config.yaml
init_std_up: 0.0242
lr_head: 0.00697
warmup_steps: 50
schedule: "wsd"
decay_shape: "linear"
train_tokens: 287200000
Below are experts of layer 5 (counted from 0) of a mixture-of-experts language model. Rows are named router (the router's row for the expert) and show model dimensions 0-191. Each number is 500 + 25 x the weight over its row's rms, rounded and kept within 0 to 999. Numbers have three digits each.
After each expert's rows: "comes after" lists some tokens at least twice as common just before its tokens as in all text; "mostly gets" lists some tokens that are sent to it at least half of the time. This comes from a sample of Wikipedia text that the model never trained on. Tokens count by the router's weight.

# expert 75
router:483504499477480548447527496509462517481501527508492484489475509498535495483482478481518528498484482530455481502485523533508528511478491484518482509489494506505491515465465475494515510478464520485503478489512511514481533465526455532528522499465521484482499511460518502478470467530508506505488559549488495467433491534475529477512561483546511474529460485493527536449488477537495487509521484520504548526532497493518530510521502518483491499498520508515484487499457517520506507501509482479519508464468521569501472494504505520486506540483522522567557496512555489549476488508541462478
comes after: " the", " The", " a", "th", " his", "The"
mostly gets: " world", " family", " British", " European", " community", " military"

# expert 210
router:487520476457502503465540498450495519486461508500485488469511536508520503549498529525514455465502518478534506495490481560531479516496498532503502492490467497498473505523480493486477492497471531467496491510484521525500473533533476527496477501513556448441491503508479473482492474519510513486459530528496489508493507497501518456519517471464534460509462513524451481459496470496497460435510482475503531492503536470536509528486491501506526471495514492524511515501485455472517453535514457509543532483440519481520475476484488497483527517458519510481500470490527504546484494558504512512
comes after: "\n", "ed", "s", "ated", "ation", " used"
mostly gets: " during", " by", " including", " with", " include", " under"

# expert 154
router:520532498489439501492519493482477515496515524519471512502496509494493478528481511511501521502492507545547513540509501559523486499486555513492475482496490498460489475500510518515514510514469505461487513491488488486462511496484528567534512527508557488518503500493475495496483460501502473473509569551521490499475531530481503501481538487470506456455484514509528548477466438517504433464511473470496536532470513430494491494501467492487505490517498497529486504483514452522531490497522449520535504513476479499474422509495481512482509520516502527517490480505488529507506458505520516507
comes after: "s", ",", "ed", "ing", "es", " well"
mostly gets: " and", " &", " to", " from", " while", " including"

# expert 158
router:529490532527499503490499464453471507492503534523508494522506532485477504514494552481495500479478536518517470515521498567480484505486488526482540513443456501474522506481504506491482514495475468466487521512501508481473525448569440553540485509503497505502508507500449450433491523529527527477521500477484463493455470498472566475536551473517511503527495463526531500469454504506492500466478494496487554497514479498476515490527505528528450513491501501493515492493505498502520517545528467499531483480451490490510468495483485521492496509506513529529494490479495509510515485513473523508
comes after: " N", "S", "N", " U", "T", "R"
mostly gets: "^{2}", "&", "†", "BC", "X", "U"

# expert 209
router:492499480492511504482497506474478509468517502508523477479486544479483511499485486519458496471476483502483523497535508522487472486454483524518542499500471505510514511521511500495511477496461533451535508505473535489453448543560489518518480536524507441522466528515469446452480484525490480508515550529472532516502486524484530487530503474542544512506485464475519495498473478506485482503522468522490529507491504475505493484501440536528514484535504474491520483519524511477489481531457503487499517453465514516512474512478538465492454540490524519497498524446528531471512444527516500533
comes after: " the", " of", ",", ":", " (", " and"
mostly gets: " E", " S", " K", " O", " G", " C"

# expert 93
router:506506504509479538460509470498464528503517507490503517493504519494517493502495522538473485450467442497467465513486451524522446521491510513486490514427495521475500516475493500475462475495503500529507575488507495501425489495526477536516538561503535453507468459527480482459502444513529501478507521524522499499511512512511518471469516525506518480500432485536497505509452468504492499512507482543518491483496476466523548560507474520467503497486516502467506475502501489513479493534499515508531457466486488526515486468494534478496481506510473517528501501470501500461520508502511502498
comes after: " M", " Ma", " m", "M", "m", " Mo"
mostly gets: " organ", " German", " Roman", " San", " women", " Mar"

# expert 20
router:503516480488498537508486487468479518471476486523446535498480553498480525499498512483441525518495495519529488506462523532482508491531508526479496464443513504464556507491523477489478525512473489464518502503480489483507504474529477548497538573563552498496465485509510501458495509525509473462537490515478510504463500495519516470488493496534500446481473478481499528491487498551528504529484489511483520505521477481493523463496448504499480488534543513513499456513465476556497536493504479489462515463456464489512475481491540478514495490498478489502518513455532507490534514508516485467
comes after: " A", " a", " V", " C", " dis", " Ca"
mostly gets: " −", "°", "£", "cc"

# expert 24
router:501490511506503494465513521497482515464502511522509493502475555506490491543454487493486504527475504515492472474471502527548466464521498528487534522484486526521523542463488501482490527527436499501505514496530478488486468487550497526507501485538465443488515460469484490516458496518496503506459530549505475519442509462464513503501520500489465501550487452524506494479514484495509473508480520526496529509464502482506529516482440519534490513520462473494505494500500536490538489563533483474534490536461506503478476513524517487523504519502491542521549501460490564503495492517543485476
comes after: " of", " in", " for", " at", " the", " to"
mostly gets: " second", " First", " third", " first", " several", " another"

# expert 56
router:516523499524481522430494485471498516474500486509471529471511501494537475530488492492469507522488519483519501499515510489505506511505486491467536481488494512541540514488471524482535542507469517527451489496508485495470470508528502522470503541520477463504502477505503485447506506515512464457471507497474458478490491480478542542479544488505494497504458516488463522504474477551490502501523488485515496519479518487537479472478452514542461492497457489466515505470463520482484561570501483451520496486461545529545463508475512449495473512477492517545540500470472516519492466496509504529
comes after: "\n", " his", "In", " first", " In", " mi"
mostly gets: "|", " debut", " October", " February", "|---|---|", " April"

# expert 92
router:506526481496474519476557478463480512516495479521487506497494523530519509497496511512484555463499511483551489471492469549505485519462535554470503511470471513503486480481524516518481480517478513504508481501470487524519452520519506513524483532511562459489466485477486444453490491536523515472491584517503454499507520509455497508474491515515509471496474465511503520474520510492474473478500488468528524505476536512544507450515501526479456468523492494504493497478480463492517477516538477511508551487475519510482458511518523508449525498484471505491537449497536537514474488510497480491
comes after: "s", "ed", "ing", "ation", "ment", "es"
mostly gets: " in", "In", " during", "On", " along", " on"

# expert 109
router:515501461516486509452504480483486529499532509533502502490523546519526476555484519490482497495485494498501515508492495527554458535534496512480502472480479530464527489516475455499451509555439479541475494542506470483496459519530522495545467505522541508472512478494498464490467449499494516512477521508486480519476475481498483465458532503531500479517503484517526506477494475504497503479499536541511538507501491465562513478478426526517509476517487483536497493505509469477495503529504475467494495479472528525479435518505493485490526540493477518507534482449508538504515495508534506479
comes after: " of", " in", ".", " to", ",", " with"
mostly gets: " the", " The", "The", " an", " a"

# expert 37
router:510525459471479505473507480493467470478488493543506504506476526513478490547491508494497529487470533454502513503514485545486512462482476555507521535490471523514500515475489510511463475523495519543468484525455502482513466517509506533509497537487502487495447448474523483488513491542497491456496548533490485483503477503463500463456512459524515464457455488513485504467508476501472482495510504487507510509478519520539535473518467487494472470530413475492468493489487510500520516572541488490525506483479517494484484511502505469503483518508443515518511476496518510521464432517509509492
comes after: "ed", "s", "ing", ".", "ated", "d"
mostly gets: " at", "After", " than", " into", " near", "In"

# expert 136
router:546495506484500514509492518496489535477479523500487493526490482473469481507484511475475520457465506491515505507474475561471501484530458512526509481492475528487521503513492502492488508465496490490473457485490496487440458497538477545527492496536505434483500444526491484475460476536492449483503498558495518484476476511501539499508557499553524468457464486485526495468449477511504501492475458501523486495511480477498517478484464493507521492529504468496509482526517514482466497523478422540482499489453503499507480521498501436476483493496507516496499498468499472552516486478477492535
comes after: "c", "C", " C", "d", "cc", "st"
mostly gets: "g", " g", " M", " m", "ject"

# expert 11
router:545523494490491540492480547500463554457485534507525476517460526491506515510489480513474524485514527489468496507532527550499505531523502523492518485468485544528523494474515451514517512487456497488499497477472494498489497478541556555518529514529498442498530489533450497472512494546493481452502518543448472485500491515512523518480521490531512480488484512538505552463471511499498472455463454497523511480475483465523528502487447470479506482501505505511529488489492483481506463514467504474475515506497534514536469496517509458488509511475489478493530540487523515514530507527453501511
comes after: " C", " c", " P", "c", " co", "C"
mostly gets: " su", " announced", " Cup", "See", " may", " will"

# expert 131
router:505482501528496513478524514437480516522479553529497515513503532510495456529490547491499524480454515513527471530489482547507489462498514575497511507443446478473523508476499470488494531509493467474504505502462515479513520463559501570525491530535526497499489484505517477448497523530493489470523481489459494483464461497480527477518532504498538507498509469521501541485477484525528513486487469504490519491490493485507529472527464479515511486537495513514528484486494522486524474533533478531495512518458460475460474473508525520517488466500487501491530486502509522478526456501528552505
comes after: " S", "S", " R", " Z", "R", " N"
mostly gets: "&", "Z", "X", "Q", "O", "R"

# expert 114
router:490466502514520534473536496477420504495510479513461542481456494501531527530502487488489463489526496508486535517501492530551486525514494532518546508485476495530500533497458525502469463526456489470510531457517499474480476532485514500485505553470487492474501527504519481462475487527489516509500538525511467494526510541463490497510531503546493461474437466452503479476510473536478488500493523535515514474482496462516491468466463529453502522510518502491542475487506478459521509535499488525473497510488534461502513478488479500506492523495504484554496443512525502502495485480514459492
comes after: "o", "lo", "u", " mo", " Go", "mo"
mostly gets: "ttle", " train", "log", " join", " turn", "gg"

# expert 198
router:507507475503508540488524513487475527463501528542468507502537522539540488504493480495486502497485481535546494482522501520521480484479516543492514504455473477471491499456462509501502464517479504489483515520503492474477499520536497540489483576536523457433496511476499506464489471482494529493559506488473506535465514526491513449531490469495479466456518500466502515486512537489480501510538483473482508466488495492549569497476453506504494524552533486465523488506457493501487488523532484484505552511489522526455467496473541488503455505481493502504489480489493527494465499511516509479
comes after: " ", " (", "\\", " \"", "-", " mo"
mostly gets: "~", "<", ">", "app", "É"

# expert 190
router:520509464467458518485471470497461517497521513517474487499477519492512464547495517488521518520501489535508498526508516539516491495466520504515475487479491507509489515474514486509502495523445494467480509525520492496443497481478532550534517531490538490520510531512535471493506468534501477483503522540522489522492522528527491534449519472470513450480480499464517507496493419527476416480522505486527528527494489477536488517530466480502499499512487517504481498473508469525500484527510472504504495507456503464525412520456477504492512505491461517527504505515479560495531481500518533491
comes after: ",", "s", "ed", "ing", " well", "ation"
mostly gets: " and", " to", " &", " or", " including", " while"

# expert 223
router:477519504499516499504501460485435498525507509503448560486523530504511507524516523483463467462481534489470455484469494498521482495505530526517482504490463512483499471504470499529469533496507483498464522457482494475503495503569500471516497537497543492484513509484527454459437449532494506474486504523459521462460510509493514450543513476516509493479497497473510480441478501531484454513489459496449518502502481479516509538511500559499478509509498505501503479489486478491502519475534470465514485510474513468464450464466499512502507482495487517528480505456512489512525471516487468471
comes after: "z", "s", "k", " S", "n", "an"
mostly gets: " village", "ı", "а", "q", "р", "ý"

# expert 161
router:497515487482463519503513474486479503502529487514516499495462522478474507509508526538453482469492482531484470483479518517488479489510480475509531466469498546493487513519481480531534493516458507477517512513442521471473485540533510499536509529515510501496449511522509444453525518523459487469529552536490525525500512546508500516484502458544484496495468482524510472476486444515482475458521473513519525515466530464527489490472451479506507505550483461476492431476540446486482477541503506536474497498472488509475515515480498469497478519497493518519503517495531528549496499480496532492
comes after: " the", " of", ",", "|", " and", " in"
mostly gets: " Sa", " Sha", " Ro", " Mo", " Mor", " La"

# expert 2
router:554515494503513462499480505508460512486513530520429522496519467512509515520476471475495528515503553518493505471492500564549480522516528538475500491465441495492489511459486452500493537508489499470484493487508570517488504493512477520529473523531500493512497509457536497500499494510514523451490544518531485539476502507494509486558482495533480468525466470483551504480527482524503468512466512514485525500502494473508471481498468536528510522483510505504540490478486420526465530536498468509499536498463486508501487502498490515514500515478515518559489468490515529533512495520536509498
comes after: "ri", " Ro", "ra", "li", " I", " Mar"
mostly gets: " even", " tri", " who", " father", "ć", " young"

# expert 46
router:504496497503494527465521501465482480491475538519495482524468554496490491524454556471514541481445502518528483516530516539489484518476468516476561499473450485481522495475492507476472525486484487460513503472466548491471510493560465571543501509508517493498472534502468442449490519536523486471493485474500464511498443499488528492491541492529508483500502481530504534465464485523474509485468478482522523499500468492492505480507497532523483484502493521544534509503505497476505491537508460526503512504464528497497446483481508514482473488488516520502537507510503506480536495536506536530
comes after: "A", "S", " U", " A", "I", "C"
mostly gets: "BC", "&", "X", "V", "C", "I"

# expert 96
router:482536492510466517503511502453482525505530515512484511489471482483511490528499478465473515543495522525526501516489503534521482484526512535506521487472479555551503495503502506491460495490463497499457516534482525434493509487507516528531488515497524453501508472498516520473483472508529479463505493481488503506483471470507518500496536502483465465461483497500469544493496494571522454519501484483526581515489514475494500482485470520531503504508506518495527434451451511515518524546489470492511485468478561490474455484477542484498513511493501522551510503501518513505542500461541521501
comes after: "\n", " 3", " 0", " 1", " 2", " 4"
mostly gets: "–", "|", ");", "×", "–1", "–20"

# expert 35
router:485506471480484526524480483503508523482511517490484517498533539506517511516514462510489466479506506522542488501492525508545466478493541508477515525468470503465515533475528505487502525497457553503501541526504509473468501512563493562510499518542530479497526465461512502452503468508474489477536500557501459507496506532480505486547561466497490512461483486503505517460490498508469489447520499518501492484451531490569502522495481504535537540527503505439468502543492463473500516547530494468509515491515510521493499483496533490484517469503478488511499518498511491557507479490476499473
comes after: " ", "-", " T", " and", " G", "=="
mostly gets: " se", " re", " pro", " Se", "Re", " Re"

# expert 57
router:502543474496476533488510490530489494469529545542501510492534536513494514524488506478509503472478492511483490470516488558536527531526558500454514487447463488528516542504479521497460480510503515516481474483503550497442477522510518509524490509513496490493520488467474490478503524508503506485481513514550475511509481498492501454509522468504460472503460547480497503480518529528464478497533476470511534523498495510512481460455499503517508519551476482495526497457504474479493493560504509525520547490479477546478462501490529515498519510501480524536543478450524527544538496510525541526
comes after: " I", ".", "er", "ad", "-", " U"
mostly gets: " vi", "In", " In", " major", " Vi", " \""

# expert 25
router:512536505536526526489536487504453506497496520526496490477509484530519499512478460466506516515501492477492527496486498494551522478467534459519512543487482488527515495497532491503514484523474523484472508516499516512445469503538511527568470518517527481436497469445496503470475505505501448469497552512470522499474501493512516437511533469504501464470504491510513511450542481542482502513484516552516500506504510488531492506527464490470486504535516551499513487509500488487494458503549481484497548520463520535488489492488520506492448521466488494533520458493553484534501498542493496482
comes after: " ", " b", " a", " g", " h", " be"
mostly gets: " large", " small", " long", " close", " short", " high"

# expert 226
router:518518489492463497484480461460494506509507498511478504523495493464505491498500481483456523516491531508484521525511475563532488476518501546505505475471446519502531474526495509550441489504480503510467509480470502459497453496527523532518511528497492468532515471510535511461468506545521469455456522510483498484496486457473507527471557497509464478480488495509482534479510516555499467486502513503509520533448508457497520477505486492517487487483520456473513501457459493487480511561524444487539484480500518521476479448477521507516526503500471483547501506478509502494463464476518501522
comes after: "\n", " 0", " 1", " 2", " 3", " —"
mostly gets: "|", " July", " June", " January", " February", " December"

# expert 7
router:506524447512507486520467455461501521417512469529490516479538512494508520487487496550477526467509512475519489532496511519522500535508493490493494495441462526549519514487517505511517447504490521492514524515472516463455495536488496538546506534535527531508489517491525507436497507534457503468529510507500484519504497541499516461519497522529481480503445518521534544471512465505491526480536472531521514487489509492503502484482451501530548535515474474485502493439518478484506481523463486480509518485511483522490471512478497480501495530493497492505495476461543518518550509529517518507
comes after: " the", " |", " and", " a", ",", ":"
mostly gets: " su", " ca", " me", " Re", " U", " Vi"

# expert 71
router:504516481507525570478509485508499510473514501524494471489500510496509466525484508492504496526492510500501515481499509516550514498532517515503483473433474523473511521516476497514450500515484472499494517514496492469487498513548546495532472490525548511464494466525484460458478476498490499505524535536511516490467499490440480441506511498525463482521469497531527537498534469510502488472517475505558542463496490483524467492473444470493506509503503440446512504496526485448524481513496496458498548490517501507493458508521496480521545533501524531514519456441509538505494524516504533502
comes after: " as", " is", ",", " of", " the", " and"
mostly gets: " a", " an", " A", " pa", " fa", " mo"

# expert 22
router:471501518498491504475549461493483538513513520498413518468443546495528451524477506470448511529508553509520483501516492537494462507502526511555494508519524530513508521500486486509490531511497465481486483514514491475477483513529498509549477506479533491514502455502496496453505472541510516510499525491490499525473507503537514484497499485468501479499493499499471508471500483513508442460507479511510549517540520451535484460491492506520533516499509512470518488430457465481478497530509512540501485445472565480488489518493513490482498496486485511500524474513512515481524496496528553482
comes after: "s", ",", "\"", " —", "es", "ation"
mostly gets: ");", " until", "?", ";", "!", "—"

# expert 8
router:493510483488495529499527475490473502515476486524483490476487535495476509494507516466509524540431496474483485526490506538500552490521556473491511517458479508502507495495465481532499531480512517464480530505498516510507515529552499588476501499502483460498502445492535467463504482535472476478461530539495504509470533510499501530506505484495535456491489468485509507493520512513531467486509470510449519458505487494542524491514454506511504511540517515536526476494512494503478501575517495506539526502466487493472480488537552496475508445464525462472486485484505536514517521513485522488
comes after: "s", " was", " is", " S", " are", " were"
mostly gets: " did", " such", " received", " released", " built", " used"

# expert 245
router:519516521487462533488511501504485510520512505498472482484498534469512510508497494478499498482477511500512485477514473520481553529503502525495526495490491496458505494487485473497531493515496530485463525467477506490465528514512513505486509552473528505467478479485480478451471482577536490511530504477517495458464543517512482481503525494508472506484476493521531489485537463507489482459485522477534525511500518462501522521537477527512504507530504466426535440499454527506460496538562484477540502477483507485512474524481501501492473474448546479495562465467507547534535515487498469496
comes after: " |", "|", ",", " (", ";", ":"
mostly gets: " 19", " 18", " (19", " 2", " 1", " 3"

# expert 152
router:477495522494492515501493484472491489481487536508484510510510511495535499531448541500469506496486528532486485525499510548473455470522507530523535541451476506494518477490466488469510534524484517487481502473481507479474519477531495613522493511509542457483472529484473496477510507545505502482473499494496511464476509508492555515513530500518505513500486518529517516423468502542472519462493453483485540499497497474500517478486481484514532472475476502522560501495510498538504514530507509521489505462453497497468481486488522524498491518502491495505527470465501513449555480536489519521
comes after: " W", " R", " P", "R", " S", " Ra"
mostly gets: "&", "ü", "R", "ö", "O", "Z"

# expert 115
router:545526506477453525507527530510473517465529524531479515509514512521520485508522516460497489530465506485511473497464480528522502493525480495475543516461477530505513492461479466496512515522446495487518474509512509480476468506586507532492517536524519500497517490450480509465486509522482456495536528534478465508474495522495533505486514495487517474511466496511486525483495520509542503470473479467483533508450525492504525520443447490474464524494503521481522505470496482460491533513499440451560493503475479505518503502476550485478510498468453484533504480521488535501512481484479493520
comes after: "\n", " T", " D", " d", "D", "T"
mostly gets: "|", "±", "ug"

# expert 5
router:482533509508528499477511486517455482440526512523504511533536491519491500527470486490461567529481502498505500491484541505521481484481542517518519513436470523534516482480474498481480511497495501497498479503496480447484474486535522520544495542496478466474511495484518501490470532545505508508473520510467514508495487529495569494489509485469466500459494518490513537478495509537506490477528476514481522478459497510517541471473475486530466478518454499446507477502467545496490501527514493495493460505458516559463475517501560488527488512515524516495502473460525513506557463491538508482
comes after: " b", " W", " B", " ", " 2", " w"
mostly gets: "–3", "–0", "Ö", "weight", "–2", " month"

# expert 100
router:480511471468473537462533508489487506497470493519504516488479522489516520563497533531506526459468476479519491485498457541504491481499543542490523527481464526511512480443519501504481483494487534488501484501487500484484447546510504496491511529521518490497467495518491468466494472526508507463482550513485460492507509503448500463486525466502529446509477491486484554486523492503469482459491493482527495492463530511543500460495484515481464461530469473514510514510467468469533519523553508506479526507475534498441494507497501474479530525497488490503533451490531521533464461536489468518
comes after: "s", "ed", "ation", "ment", "ing", " University"
mostly gets: " in", " In", "In", " during", " into", " near"

# expert 241
router:521549490504519525504506508475479538432498493455477484527506518492521506509464499506501502448491507506535499484498479520525516544523496509463513520476520511475503487493516472507507459494485527504511497504520471492507465490516502555490477568531486504449467530514470554432496492527484507464536493523450511530498504505506516486490475480527485496483472497471485518484457506522521476513500462525531515537554511482539537520499446491503515504576514475529567481506466452510499485511531512488499525461483508509474492498510527489488469498490529521491517485502556500537497504497514522493
comes after: " ", " c", " C", " re", " con", " a"
mostly gets: "vol", "cc", " critic", "par", "ec", " bi"

# expert 95
router:495529485506461493467535454479456488464531529523479525509461528485538501518468480494504466520459543474531473535502481562525467485517508526548510492455482504473521533513503508475453505504465518473510493523470512489494505538576513554511505477520552514510465512486533505444497496552513491472509512494529504465470483492520471491526485509521493475490491486499514507487500474512512488484534477436498530493479525438537483467479479487536499499506470506495520489499518483483553525520478493510479500491468500497476494493457500481507497513506511496500505511499497474470514456528544470483
comes after: "\n", " Sa", "S", " 5", " 6", " 7"
mostly gets: "-", "—", "–", " –", "“", " "

# expert 225
router:509525505500517516459494497473475495483500498508481461475506533490511470472519522503473479461465494537497516518505506491504495535504505521500514528458523553462531525476508496481483514468476486487548514468467459474467496463543485566506523582560516444500493491483514492444489490507489487475500475529488493483480518482488526503463489501481483497533461511534482539475479502514472514470527478537473498503486490525503495496486466495497547468516487515440535485462485521507503500542484514483536508483475514535497487506514543459489507566503504516508520493484547530474522518508475517525
comes after: " M", " E", "M", " O", " P", " Re"
mostly gets: " Ni", " Women", "mp", " Na"

# expert 53
router:451515508493487514520482473508474513489530505523507450485491548541519491494461491508468483495470510495499506499498473507516487491513466529522517487444500527463495552531459482502519505512466562508477471516485502508461505488561465548531491499491503449494451525496506493427480494517507505519516534482494513548499501494507526483516515499560491503484509493518445528471511460542480516497523499508516528459487480473528515472497482503542472497554500494504501443505500493465509526549475493512532502484474538466488502520460529480508506491475536513504524512485515525465459514519524484489
comes after: " the", " of", " |", ":", " for", " The"
mostly gets: " \"", "(", "[", " $", " Mc", "“"

# expert 143
router:535532488487465519492518481502464529508501485489491472502501506498472498504507476537423502492479456509495507483472491513474481470490513510503538503493498511492533500502482472461521506487486487500548491532477526503473454515516519504539506518480528492470476527519514498481489495530456481444497547533481523542531492529505531442521530488525499468509484525501488512482492459517488488462504490516514527508513494476522536491485424493511534541567530501489502448473497463483472507541476490498479534459465511516460483533468519465475457525503499468521500516496548524510521449507489509489
comes after: " the", " of", ",", "-", ":", " and"
mostly gets: " Ma", " Bo", " Ber", " Lu", " O", " Ba"

# expert 133
router:512494482472522560510515509477485491495490514475509512529449502504487457493463469515494484522502471530532516494517478529529503509488475513502517515491454532450514533468487498501522492495495546499463492445489507515476505518501475517468484548486502480471487509520528488436476444510472513528526528529447501500488519506527525490490512474527486463520442477510496506479510485524481484491476500530516489498506519475508474446498454520490554534513541458528526483483507456440481493509486473527498528503464544522501437505471461480493461504478508510502525484490509492511498473520532538527
comes after: "o", " a", "ro", " co", "co", " re"
mostly gets: " gene", " Cor", "qui", " Ju", "Á", " model"

# expert 132
router:538511461492473484482522460462506518521524495487499513480485538538516516542479529464474496509476487483501500506490512524516480510516513532483493496472477536483541527524470493473481491545472497480480479545500466508488447525529513527535473487526515464465476482473482509496472415505481484476477510528479478551478478496469491462480522485508503468499498465520522506446514514483486501492486530511530529503476480494523542495496426507516489498498475501513508453470485466507498492533520470491506514485475528518474442509518496488490514540493451493531507501433482558522509479517494517486
comes after: " of", " in", " to", " with", ".", " on"
mostly gets: " the", " its", " their", " this", "The", " This"

# expert 106
router:454504497487493482460518479469529476492532515523466459484484491463488487517536484477477488491473523514501515449494512535501435486503522487516496507490462539496511514490487509527502520531484496482473480470514546499490457527546464534522486491466487467466491495490534500450477493554491496447481554558490513547474502509497534460539524498497512492504523504496542466495508472507486437500479488481498505488517518506511490520474481527537528476517469468474479488548497501502499492512489492466533487472460497533466502471527530467508540532533481489491537467513481534531486504475521501524
comes after: "s", "w", "d", "n", "re", "on"
mostly gets: "е", "É", " father", "а", "ie", "ý"

# expert 146
router:461523505501469522501520479456466525502542509537499514471482514477470515484496526539461513484502493528493454476463481506556490493503527542527477519471508515494496503523465484471492509493496506502509514524492534505466448484545472547509517524493516488491443498481522535477497494527486498420535535508469525522494494517498514484506518481520483483479479520488498503453491498553465502502482460524506552474509524483500491509496446524533547476551468487474513455433495484513487512542500498489489530491488479490464496552476510478513494507502455497532509514468528500515527478494490533510
comes after: " |", " the", ",", " (", "-", " of"
mostly gets: " Qu", " Ru", " Bel", " Mont", " Lu", " Mar"

# expert 13
router:504482434525467517456477518526480512482527494529505504491493531512513534506499482533488486469499495531547488511490532541532521480483531502549463537463525491494542531498464452489468521501468479542478506529519469458481483478535499545503470521529507482490553475494494481484488478558477508490505522517478467509512514532490505483525555487517494495502507515553476511473492481570472483459476488540499491510474523522530488501520479507529523500533549477517469524504490487478492478551483483477511538469491512527501518527484527524485515494495527469468525461517534524521486485489499500504
comes after: ",", ".", " the", " The", " and", "c"
mostly gets: " He", " he", " she", " has", " who", " we"

# expert 126
router:492540488486481501467548488492483466541470486516520466495479531536485480557480489484506526537476500477534470500472482516535522517490519473494523493478457495498553502512472503503498526492454519504498493505500512504448463528557461491512475533499479483518539483457493524489466497541542483489461521510510459496465521474495482520480496488507533461535448480453485497469497467489534456529470476512550517515490493466523481557509464506515484504511470494514503487514494506489486497540505479516547502483480498501490467506481562512475512451506497506478529487471478523508497465506540476522
comes after: "d", "s", "n", "ver", " Se", " se"
mostly gets: " first", " third", " second", " same", " First", " short"

# expert 142
router:513544497465507514516523486496471484509508507472519493548511514536487485533518522455497472550478504502462452491489509516517487517532485494465533520456504521485552504491474514499474491462476528500489509499501480452451514475534507516519519501505465441504531479459481489458457476510496472527482497491492469513460491522505513502520534450482493513540459493472482523438456483578479484522505492493510532479479500509502478474479457494484492534483537503486508462491478508458503522533514467499532509487444511498497453511476534509496503490459516459502491496507497509516500461524487510464
comes after: " T", "t", "T", " f", "ent", " no"
mostly gets: "–3", " north", " south"

# expert 155
router:495515450456457489493491478514498502514466500523471491505496533529523495562491535511510491496471514492475513501519488551437474507508481488491490476473495517501486501483491497505483511507466552496506487537479523516481502498537498556582474517496543455461493468478479533491500447510541506490469529515477448486516510517497488481485499447526490435480478476496476538477499466514481439465498532495513533489491487487543490536499469520480483494510541510498474484458487477505541500533521457482524500499494521521455473501529486504494531492502474501496499506503514540515503486515493547495
comes after: "s", "ed", "ing", "ation", "ment", "ity"
mostly gets: " for", " while", " that", " about", " because", " could"